From a checkpoint of a small mixture-of-experts model trained on Wikipedia: 57.2M parameters, 64 xIELU neurons an expert.
Below are experts of layer 4 (counted from 0) of a mixture-of-experts language model. Rows are named router (the router's row for the expert), up (a neuron's input weights, with its number), down (a neuron's output weights, with its number) and show model dimensions 256-319. Each number is 200 + 40 x the weight over its row's rms, rounded and kept within 0 to 999.
After each expert's rows: "comes before" lists some tokens at least twice as common just after its tokens as in all text; "comes after" lists some tokens at least twice as common just before its tokens as in all text. This comes from a sample of Wikipedia text that the model never trained on. Tokens count by the router's weight.

# expert 77
router,208,236,231,256,269,228,158,181,221,225,177,207,216,176,210,172,148,260,257,147,147,220,230,215,166,194,192,164,155,202,171,199,156,178,262,257,196,192,289,149,185,212,224,128,123,192,131,258,167,238,205,224,164,252,195,196,236,250,247,268,160,178,143,129
up0,235,183,217,182,190,188,212,150,221,228,181,168,207,209,130,139,175,206,186,206,132,227,228,138,237,202,240,210,223,226,174,205,239,137,253,285,164,223,214,244,158,220,161,240,137,191,195,160,191,199,244,214,214,169,151,250,182,214,220,240,211,114,153,144
down0,215,245,166,214,234,221,171,195,170,146,226,140,198,220,177,163,221,263,207,288,211,229,190,201,143,260,181,223,122,180,179,260,175,206,159,263,159,218,181,174,174,210,144,218,114,201,206,207,243,177,144,165,172,228,111,171,189,173,246,137,238,167,180,218
comes before: "1", "9", "8", "0", "7", "6"
comes after: "1", "2", "9", "0", "=", "---|---|---|---|"

# expert 68
router,159,223,200,248,177,255,207,205,192,225,167,264,190,166,198,174,182,240,277,157,161,213,171,233,225,236,256,222,149,165,235,109,179,181,254,229,154,213,213,235,181,156,200,157,137,236,96,169,173,279,197,229,138,222,192,255,210,214,164,216,137,154,195,155
up0,239,222,188,170,170,213,240,180,183,305,186,214,190,230,219,170,236,248,280,176,242,122,220,137,150,228,254,165,147,252,161,160,183,197,231,209,89,186,233,245,152,235,132,207,165,142,100,135,167,171,117,270,217,172,159,235,151,231,203,201,180,116,218,195
down0,216,191,159,180,211,268,269,257,198,186,174,288,226,102,206,176,244,203,238,262,202,233,171,251,141,164,241,235,230,183,185,207,150,247,182,257,251,227,180,198,226,210,203,223,214,219,208,232,195,247,199,174,189,249,225,193,182,225,138,199,172,238,206,217
comes before: "0", " |", ".", "1", "2", "8"
comes after: "2", "1", "3", "4", "5", "6"

# expert 95
router,207,161,229,194,274,231,173,176,232,214,192,237,182,179,218,210,189,235,218,123,198,214,290,196,207,186,241,218,142,142,209,195,173,131,222,219,146,191,204,201,181,177,166,136,228,252,145,205,174,187,231,173,130,144,170,204,265,193,197,182,127,171,200,136
up0,235,203,194,149,279,280,200,204,249,230,286,148,195,226,143,174,242,224,250,201,180,125,211,170,206,168,257,244,128,127,137,220,204,129,156,166,153,205,278,241,162,265,214,162,210,247,195,130,187,186,184,184,201,194,174,246,187,225,188,175,144,147,180,167
down0,249,256,183,227,148,127,242,208,199,170,158,252,221,232,221,221,218,92,178,137,229,171,230,275,202,151,215,272,225,178,227,176,169,205,205,204,191,179,246,142,208,264,252,190,153,145,221,207,219,207,186,173,182,181,241,224,221,262,227,176,184,178,221,207
comes before: "0", "9", "3", "5", "4", "1"
comes after: " ", " |", "1", " X", "qu", " J"

# expert 17
router,243,189,226,227,272,262,195,180,241,218,163,199,189,109,210,236,154,170,209,169,131,258,180,220,200,134,240,222,176,207,188,147,135,147,223,269,177,172,225,204,245,173,189,168,185,191,138,221,151,208,184,163,153,176,178,153,218,138,215,181,84,162,125,157
up0,229,173,192,200,172,250,223,235,211,308,163,174,225,195,201,185,186,222,224,184,156,214,169,202,173,111,291,210,230,142,226,140,205,172,174,207,185,233,258,193,184,172,182,242,121,192,251,121,166,186,229,224,266,136,287,205,239,192,207,169,200,164,213,176
down0,161,124,189,234,191,161,259,175,238,188,295,209,186,233,236,147,189,170,227,170,214,204,212,188,237,192,168,224,198,197,200,192,194,218,207,139,207,173,200,230,191,278,209,211,185,165,245,171,203,254,199,226,155,153,153,203,220,226,140,171,200,223,209,188
comes before: "9", "0", "2", " of", "1", "8"
comes after: " the", " ", " The", "1", " In", " in"

# expert 25
router,171,153,227,212,251,238,227,165,212,226,146,244,178,179,245,208,194,274,264,123,138,182,258,228,186,205,183,233,156,164,150,156,240,175,196,230,182,194,188,232,180,194,215,158,210,203,139,167,191,190,190,136,163,145,255,210,180,160,231,163,177,168,219,191
up0,202,130,168,136,197,182,188,153,219,302,179,192,195,223,166,163,192,249,191,191,172,198,219,122,181,153,256,246,195,211,173,168,222,155,192,181,163,213,229,242,170,261,223,193,178,224,204,122,118,143,236,230,257,164,160,203,198,193,253,191,172,168,233,173
down0,224,246,245,192,279,262,303,244,147,197,148,143,136,251,170,197,205,162,216,256,216,234,178,154,198,197,189,290,228,202,193,187,141,211,194,136,235,242,217,170,246,210,190,172,223,144,166,214,228,126,182,159,211,237,190,93,193,216,169,199,215,178,293,286
comes before: "0", "9", "5", "6", "4", "8"
comes after: " ", " (", " D", " C", " c", " de"

# expert 7
router,142,189,153,214,223,195,107,180,203,283,198,244,205,71,196,246,199,188,183,108,161,212,272,170,214,227,173,201,210,175,86,130,186,179,246,241,176,215,227,230,235,206,192,219,144,182,207,206,172,250,194,186,229,135,209,211,237,201,185,137,150,219,192,194
up0,256,184,208,240,156,200,146,201,124,292,156,181,208,177,153,198,158,188,244,215,166,179,182,152,184,256,204,224,225,193,184,182,238,234,211,195,163,218,198,250,230,226,158,213,177,172,218,156,241,205,142,184,214,138,210,301,212,182,145,179,169,144,130,216
down0,195,150,164,173,127,161,200,276,184,210,207,227,185,265,260,241,171,234,216,212,193,253,317,191,155,248,200,185,304,241,243,204,155,196,327,206,186,193,166,213,179,181,216,149,152,226,211,175,189,179,198,142,192,259,216,185,175,168,197,284,178,207,258,199
comes before: "s", " of", ".", ",", " in", "ed"
comes after: " the", " a", " The", " his", " their", "ing"